Experts of a small language model.
Size: 9 layers, vocabulary 2048, 32.6M parameters.
Experts: 32 experts in each of 9 layers, 96 bilinear neurons an expert, 2 picks a token.
Below are experts of layer 2 (counted from 0) of a mixture-of-experts language model. Rows are named router (the router's row for the expert) and show model dimensions 0-63. Each number is 500 + 25 x the weight over its row's rms, rounded and kept within 0 to 999. Numbers have three digits each.
Before each expert's rows: "comes before" lists some tokens at least twice as common just after its tokens as in all text. This comes from a sample of Wikipedia text that the model never trained on. Tokens count by the router's weight.

# expert 28
comes before: " |", ")", ",", " 19", ".", "–"
router:510512493513463515454471542454486451551540492504481506504539523525500431498512511480506470516499521494492489514496489492512494482487433485511507515499526492477509518510445479450503515469491468

# expert 1
comes before: "-", "|", "\n", "==", "The", "==="
router:477524466461477522490489504477515493548498475517493479487540508477503491473513514516564441488545501481503504502531515489473486462481476447492499521503478478499454483562501489476522537488495497

# expert 18
comes before: " by", "ed", " to", " in", "ive", " on"
router:493513519479513534487498500477500447514465474513438535493560503528492475491506512513519457466518475500497533492510527464470505468541468475497504523502487490535498509497521460500544504484526459

# expert 21
comes before: " |", ".", ")", ",", "–", "%"
router:490548532458504492496508516470449503500475481494509524483531503527533393478522500491522477460514504488528525501511537490486491451516472486460519513504492490490491520487492544478496492479493483

# expert 5
comes before: " the", " 19", " a", " 18", " his", " which"
router:500521491472483550504499488471467491524497441475449488500528494522517477468549525525511448503574494500471531522467495497448505474497522459511523509523495493509503511530436495430466503443490468

# expert 14
comes before: "s", ",", ".", " of", " and", " in"
router:502506485456419502499464510453518486521501444471507516451527504539514483470521501518509439519509496526508531502486489501451469470465514482467503479496498480483500493505509535462512510467497500

# expert 17
comes before: " the", " a", " ", " and", " he", " his"
router:483526482523484511481501534462516477547484443484464524482534511550457484521508541483540441495514536545493529539506516496456456510482453493471501559539477517519508502515483519472515506514539471

# expert 11
comes before: "s", "ed", " of", "ing", "d", "er"
router:521563490506491537461518504458506496540495469467504487474521528484535466491508540480494452493526550510467510519482506470492471490516477447469500521488533493526464542517480511473472503478512514

# expert 10
comes before: " |", ".", ",", "–", "S", "–1"
router:479499479495496514489516500429468482509464486471471497503538531537500471500541498511503450511485496526508529532468511484489474479495490491476515502523495508480503509505473536489485523459479509

# expert 0
comes before: "\n", " ", " 0", " 1", " 2", " 3"
router:505482501489492521493517511523479446521468466516497507503518500529485460490505481498519479518476511518530534516473529465487527419496438506508502502494493478507496503508521531501507576438548484

# expert 13
comes before: " of", ",", "s", ".", " and", " in"
router:442520511504460555466479499449493479512521473487484470504535537504484489493515458479490459498528524490491521480489499459454495493521463450480481525493497502476514503534440540498498521465529494

# expert 7
comes before: "\n", " The", " He", " In", " It", "=="
router:480517495497460476514493529505498489520483467463431483492533542494503468484517474510522454502500482524491540523472496466420510469460513475489517551506476493463464461487506507500482489478491497